Experts of a small language model.
Size: width 384, vocabulary 32768.
Experts: 48 experts in each of 13 layers, a softmax router.
Below are experts of layer 5 (counted from 0) of a mixture-of-experts language model. Rows are named router (the router's row for the expert), up (a neuron's input weights, with its number) and show model dimensions 256-383. Each number is 128 + 24 x the weight over its row's rms, rounded and kept within 0 to 255. Numbers have three digits each.
Before each expert's rows: "gets" lists some tokens that make up at least twice as much of what it gets as of all text. This comes from a sample of Wikipedia text that the model never trained on. Tokens count by the router's weight.

# expert 26
gets: " with", " by", " as", " of", " for", " after"
router:118123154117114133111101126121135134096117123116092120099156142136159128130126126098117163103105160096097128067132103164142128145131113128150168160114138125101100132126137145157189139135129109154125115092133134108096126159127140109107117145121131159128147093118172164133150150151136185126147163087139134132138105140134148148095114100141128150145134134139075128091130161103098086146180
up0:119083159163122129144162155126143156110108138154134128164133096142119134146146146125107145155153145149127127154161121118125107095100106125133102122102108107112137123130134137143141111164104127105126119121136112155175171128120115183130149139126102158121080115158130106151123119103116184089116122119098082160110110148131132133143141090123112120120115123121101110108079121138169162094102
up1:133133111150141082165151087139141117139133077137118161143116119108160144089148163133124130118134098134132127138126134098130121158123158127088122156127113135168133139107162105156104111163165119131136115134094122134140136134113101150117135121120159173091155117107165137158023126120120119115129175133148142139108179118121139159114117187141144119144145129099125113133132146136098111139154
up2:079124103113144185121130168139137135114145135164090125115123102119136122133106124106141155114116130127162141134144164133154119148085096122139125120078117165075126142110126112135157122154118104163165126146137100110128122100149116117166203139145124108173096166103090121123120113115160153150161108131138133122097126120103122171121131111122131153143151086115133113112125141117163154180145
up3:137105152184122146151118108110143108078160081110139132114164161136152201165153142111116113130101147169136150127122125191131145138118154150114182132172137141128096136110106080173112128126104101141098126093085094133109142146114141081136103152169102111094106141133092081148101125131145101143131123090175115117127146099155108153108122123153122146117158122065062139096131129113157117152128
up4:080148089137094137106151120076137133121137106165121165145161132107162128108118148151108113086092096130185141150135123128107122148128092108116154145117140173101131145093112101132138106109158131140105105139134122073116122167126087130145132092087151059107135159159119116094156080139114110125089155080166133135144100116106145164103124155108123176147186109123063129127129135157147132109131
up5:147118098108109161110152177141179112121123149172153123148151118148116097144148148078114145120127119180073099169119129151129169095092117108138162194107097104125130107142140157173091162113112143103129119133115116109133106104087085140140121125149150117163128119137169140140094128138137130105121190104136089115178173100120157138186139102141116111068128103133105133141124095135125182117117
up6:170140114127095138136119101087091093117117117094125109152085122110122136123111090108143119174049112120141142167105127104129145098091131101117122124139093132120162172126102128180128113133076180120136095138143132114181155160145139135095143131109146099112106096108145147137128158154112131140146156101104132143124183157138101101133133132141127134106103187122127169104136150123103132098131
up7:127137140137175123144132145104150130114133162120154068101134143125150117169147089142168119131129112132092178149137129060183120135150108149168141110087125137132140155133103140135112146113133129113140130132145127122127137135110180113124098110150133150156168116174121139150152155099170116143068123098139141133139142108094108114119094115154133164125106166128099112163083164144107133095071
up8:116139157125129154117128141131153127140091135064149125132090171131120094133156148130100148127161080121117148100129153085160078143100077159162143142122153149121138137140172099120110143147105116134164153135112120093133143121148109101124107148143135149094095121135095126160149139107160111114112079171106103148163138149122137133073115150118138197139153110112137123159082052091144155145112
up9:135132096132142131107132091137131109103135142134157117133142141147151150132106109134181062097130144149102131127100126139160084109167114108117096118118159145119135126114150099155091157088083160103153086183112149151161106116105123150144136141137152135141133109152156129092142140120121117150165130135139081121163098122071127139145142103115153146141113162146115171125133202114102126076100
up10:144075128139116144134105129141128135145136150172128154076186103183139147157118122065126139160124120119144141113113132138154163134153101141124105145132120127144076105136104175163167093110122133142147122139110077138152121120127115117085144100149119132117130102127127146134159130129149090162073129124120128115152094158171123114119111093121115171096137124148077097138156148140110126114144
up11:151113151075150117139137133163116138136125123136128149114113080101131194091158123097132127110096129102146117146135139145165108115124137125086126130131129151094111152146123133087168098145121072096126136114114138139127179082140096113112145132110162122153100118127109125155103101170147122160155159106071137162153132137097098101099168159134105102144111163113107094111130119112127144149120
up12:073121106103128127124124169087117163098100123139124166148155097097139155094162184144135123087122101121145169147163144157126136127129120119187167148136137161115126099120130149104119081130111143184123108135131179120148148131138129088114164104118113135091160130125105114121125161136147185160110151156130121144123102154154164157134095123121157127113131115117118133138107127128149169120117
up13:155143198154154183111139155126090088182111110193123086108158076098133098169111127093127137164147147110110096124159170101120175101111161098083125099115170136140152119141139117102144100144125116159127126129123152103173161149097120124120179139142165124141139144125135139149123167136094133067113088153077115129107092157136131141122099137153121107120139143110129140100163114111103116075147
up14:102077092118126115165154100137133100140135093149107122132162109114177153125146146146171121120083117156149139099100118116123120107147115130122120140130136149146144145122112156127160125107116126118155100138094105163110094154110101099112136085117108137126120104120145070099089084151135102134096077124111108112152114150132113105112170121114140083118151163144146155097141113158143194155159
up15:081147136133150117133098123131117144129144125092166151134123131149136116100090100107111099122162164105132123164077140104122145093095181140070110137137145123139169137185115149100161164139162111107101151091095147143136112113119138135132139125160110135140165088113176127147121118089169139110139130153140133110126149157103124136105117176095091138118087091109107137145152122168159137099149

# expert 5
gets: " of", " by", " for", " at", " film", " with"
router:121197104119155144086137145124125061123132124111107144122123110097125130095115168127103115090174128117143139155127098140106137170129118134114168142134131139176141097145116165119160112108149121116109130124132109111090128104113174091150091122155130126095104139084106130167138109116130122116159144152124155096133154115144156090137108145113115172141158096068100135166131121137107151128127
up0:074145131126125116104148121166137096137159121122144188150123115146122173167157169113092149145108167096153148122132101124080127146141114121135098162148138078124103130114189137107170139130088111099110112117144138156139141124111156099104134063139134136144148134115125119114147153111095132095122146149121156149148143142135085113106107090163140137164091110132138080131125161154130117150127
up1:134134132137127094128123128126115110108167127106116103174132111143172141104122109103127114114145102098125144149121127119137116121166103111117108158106137124146120078117113137123108132084134148178134134139238135087085109128115136130130181102106164104090157136129110134163102155130123172122095146120123149127124107143157135156137087117138119126133103115104078111108138166149066097129102
up2:097093143078121078142156128114113095122145110127159182132113104077140137129098109139110090096138111112128121165090133125126104165126109159108126161156130136134127144113111159093171156127112083135152062129163166119129125124148102081112099133096118149161181148131099130152143121138124125139135136145120151111107165156142092106120158177118125124105086130143156121120095151136123172140136
up3:119166125089126133069149143130122145137130135136155113145174133163115141118151110102121092099109108120138131149129149126113093116108108177125159165151153135104128132132139137126124147108142110131128094145141103126094107142123102139151117127115092124183165138130166179151121125135102155115128121173121088119159138101102121157157110172092167171093129168126120103110125096120118117168107
up4:145141153113129156105092132139126093154148144142104132099169128132114090135118149156072061128144135138140128118131140095094175112134110136138170113105151089131134128091137140172165125088119117144143207081139112109122144129136128106157102105126132125126119145119116184141118103116115155131122115116114107096099084122134135134123095116089154105138130120126123115111110155121126087085142
up5:135151120134123161107157136077162108134142150159113076113158126166150113141142114118105131162133165084138102143153118144113128147088045105124083116151129157105122100163167100149069099145088145070138105168107098153129133136097113137140120132094097127112124139128104136080155090173111106125089106115180089131095183139132163140156125106134132077145126110122147124102156123125142136113140
up6:117105149128157095157119128125114126121099157071141158120099121103103132122180132151147136158146106113124136130111090118109122164054112098130142123131141106096145097162088148127111142147152177100113095150151130130129115128093094096118124125082118124160153124131129148176132191124134172122116111143117101161140159149163113173145169123133107157183121131143141088127099129176116131102104
up7:127167105144091104089141125079148094090146125113122131137104154122169121160111149105110115116136136131152156153162143106133107120164143134114115062115124128174112111138140138153226093120136106130155125145095100141136147157137130096125113159117114109131126093125144146151104119144151122139149154150108169072129126147169123143115103126151123148140109142111069104127214162130117101112099
up8:126167127115080071176109085128135099138110140154143121138121124123122191117122142161110133147128142141135148139091133118088135149142142129114104115138122134158104142163124122085102153099187110107097098139116131166064121092116118115111119095090112150125111133090147133161129147123141128141119132115129145147133168110151115127127135144176128129092122129142146100166095134193124151089135
up9:129136120139121086111130114128101103108117129107163133164146121094111137153123126157078073117111138140127088140172126128129147132138136122112106134130117130123160125093148127175145130099119127144131110138126132119099175107134132127166095117133149178142119067088143112109152116135144127115180158110129155115118168137092088134130131144180172127145133177128094102127141141104073158126188
up10:155112133135149126123137126143177087119162117133155135134117130101132175135137145177127160156162140125104115139132170179092158112114123140131143109142133121170150135164150119111092147164165120117219138088139151119111098151114111105142125101128158121098145164136091190148113097117117175132101112138160155113104133117146116136116147108148132124145142134117115106176144134108108097109115
up11:155149118092121159094124084125147151139108118095171123119149096101086138125103144145098137161119102136124107087131140145160172108125114113122132145135108130147102092131118132121120166127135112130132126067091103161121137115136123138135087128131107131151117094096138142099129116150118150154146148137117119076153151113171124141137119157105139136123147154065066127174176149115075132093117
up12:135138134120118110146116140146124116116148132092110082116168141135126081146173138121059151126116126132138105148138140178112096114141140151092143104129113146099132094154139115111121122107138123117107098142172126073110132124116190129134111125135129109136155113122122102182114123109105126165134129182125133149092134100119122142122128165174102094131101123098174100104165141146114123133158
up13:118119149117119176109129081117109101103166113113120179122098113114094137100137132076128155153124094105148117110123143109117134149113122147135157129095166146131152118112146116135130114116157125136122127113125121096138120119128125079158107133171137104111138137123101099103168131137163155108130114171119149146132126130116133140126168125127120164143123148110113172122116132139117113088087
up14:115130109147090171139116143135118181115099142157141110110166177160126081114161133115135113118156116113178131155138134149166149149112115145153136108113147136089140102099137113139166127134161122132129095094119139190123122151072169125149128132107099155128108130141153144135108167111120135127114110152106134122146190128128130118112105118124136123207136149095142139140061099146101143099140
up15:153129139131125135137133138161112116118090124147140136091098084157136151107092141153107172157123115103125101090115131084161170116110115157134120127116109147108188130115140151120192142120132102149132123142108132149117121153167109156127094146148126120146123127133108135173125113145101147072127137125108089125122119163123126144124123134122090174091107121110113145139148136114151117141118

# expert 18
gets: " from", " of", " for", " between", " into", " on"
router:116131114134161144152077122091083145092173113084172129105123105153161128171163131111151156138141077100136134110107097124114110131149157131154137119168132080149071151139163158143105160133121141135117127153090140120168165122128120149129118159145065179096122128099119129158144141160148168178150103137119139152083110126166185142099106128139081105076099144097121148124163151105126102118135
up0:116127096120164139145125090100116114138145122174101127143166160113138141152148112164142136142119119184119161127142102139136097095142133126130090152140161072147133149087116098108109094124105104153154098136154123164141150147134095118133132097119139109160144087141158146094154112154126180122144110157145106139160107129122135139142126130129156146123136128128140092094107135160166131091139
up1:178119119122128105144131153119110138126130150120131158116118105169155107111126118127141163114123126087130119157124134143127141086089156115158122104131141117096138137094157130141158124161158115125126131194133126106129099151104119155161113119135119165108147109121126161108115133103107158134110165123132100150110135129122144156137112149160102162110147104112121097139115117093112111129111
up2:121107126083092139118085130146143154140144072140113133177126160112112102149161174112093104113094116125154158134107099164116138140137136156124127141151103109139148142128111133151127137089067101144178111136128146141161090160154103171101136107130102088174146095141141122139119120122154119154117113162099121129139141117175112151124111114117111137078130141124138127150120149149119119092122
up3:098130148112122110174137086162147141117128124090134093117131150117121108113167128136090134161138120132156095192120102130116119164111129121073104114161117158125144153109096116120160141113136105093065141116105088124149128132135188136120150115163098106084178132142171109099166114083121138152084144166129152093122140154154136131104099167136111080156132135111157125103087176112152140138083
up4:149105128162137111175112120154126098110163151113108101135161109144140149174079085136138107129112114123140149150107141118125109162116092081161109109105117126127146104089116152115161102158139077143106146156114110128131147154108098116089175104089125128103137137163112077123148123142136150155150158102085124134098143082185158149108155118108149106119107111104144161119122146111096113121078
up5:124098125137158159172143139145099132132144119133121089100124095147130144142128128124157133111118116136128125138110145128115127134201145110137090115116115128115086119146157101151134148138133100175145090163106169170193140119114099139136125140068149110109131128157065172111178101139125125144105100105159113122158173123132149126161138115137069137107101114171130182094134105166118163095101
up6:129091102114126165164100122129134112171108128122109091128106119140160153120129157122109172134090123172107158099125140121122133129135120137116130120198151155102116130140174168124097154144149118136158098147103141125120106114127124110142123140179119113120147125128135121130133073167145109120134096152087112141111121108096166065111129153137095112149146148139139140171125122116134086155106
up7:110142147149119121112125108133118120072153161101114126138132157104125185142132148077115138107141161118146171161075143110148138112093154153187155130148137138145123129089142102114125145138122136133144131082105168151125112081118115093156146137136123106093105147123113128173124096074173126097115153175166143143136119125127108157128123105153141103143086138188178099116090098172154125115111
up8:153108128113133100135129113166141081112099124146147136141159119129161157145115140105164105145100111103140153096133115078135130163115164170097084116115116099142095117097122104148137110136105130111155149126093121114163128128149123136151123095124115133158079121158136115123145146140151128109134131125137081153161091172126138119109134127164160148161152118118086108115124118099101128106155
up9:149148174123115145087123111178085123104138156150127137137121135105171135113117103119103144143144135126088173103121153138094130070108145112174129151154133125108100132135148184096100151115108148140152074143131148136126171110141141098142113172114147154145152122139149116114127075168155127126147108137159143161150109112131154117109155099152118147114104143131143095112139140111106113092092
up10:128135142141123132134164088130101141151141160105137136130112107082172144109119103115096132119154163106147111141125142139162177128113119199112156159115113108145156135149160147131146165124149125158131160131151128106093125113139132091090098153147114095104164180126093140141136099138152170117168112159126117109129122168151148091194149165125099124154134116151144128098104150113101182102130
up11:133147114102087086107159125139057147099128124151085104176148157146149144120081173150158110162134108160155114113120100109124133160111134115133121150122150159146085176134095085146106125141131132161089076136106135154122061095133138139150123099155105137132131130112148120122132178124164102128113145119114147142122193139143172091161144148139122137132136098148125124107128121182125113122132
up12:112112117168131140113137139126126093098148157151158121176172129121089118173113096098126155149101121158106141141087161138129113104147142170148152146128140136136143116171130087154145154100107120143164107120134071115144114191122165137124148155150084119112130110121106147144133142171097124166117148148161120126159125114113072100122100151092119136151121134111090140138141162084112144165147
up13:158174139136074117144120104129143124122125121132153152115126092102154154112101103112140094141114124115124123159135165152140121150132139133144149123155141106096126101144146141139151132174130153153136109124102075157136135097133158152118116109153116120133135158137126167196115113130135172156142136095141107096141091177095096152141129147148153177094134125140096078136143132171093118127141
up14:138130129134105140150127123129124132144100169125097167123133143123158128094139153176110109117134151096146147145104104095104069162102090096098116084098118146107113130131152122125127141140178135113093117097117143139147123114122132137078093189117088159080164110128137107112109121133131120109149102116097148147113116136156118161111139119131129095064138107168135128156109146172130106120127
up15:125119134149134153105147121090123111094139142134096153138117163129143100082140147136129119141138125148121172103157151129154134123167081103122142107101138113144108080111139090121110126091127178196160098138112118172150113150098144141147116140124125162114092142139103123123119110126102113112095127193162120147115078146141110145158121134109130133100168113102108135135141141099154128099125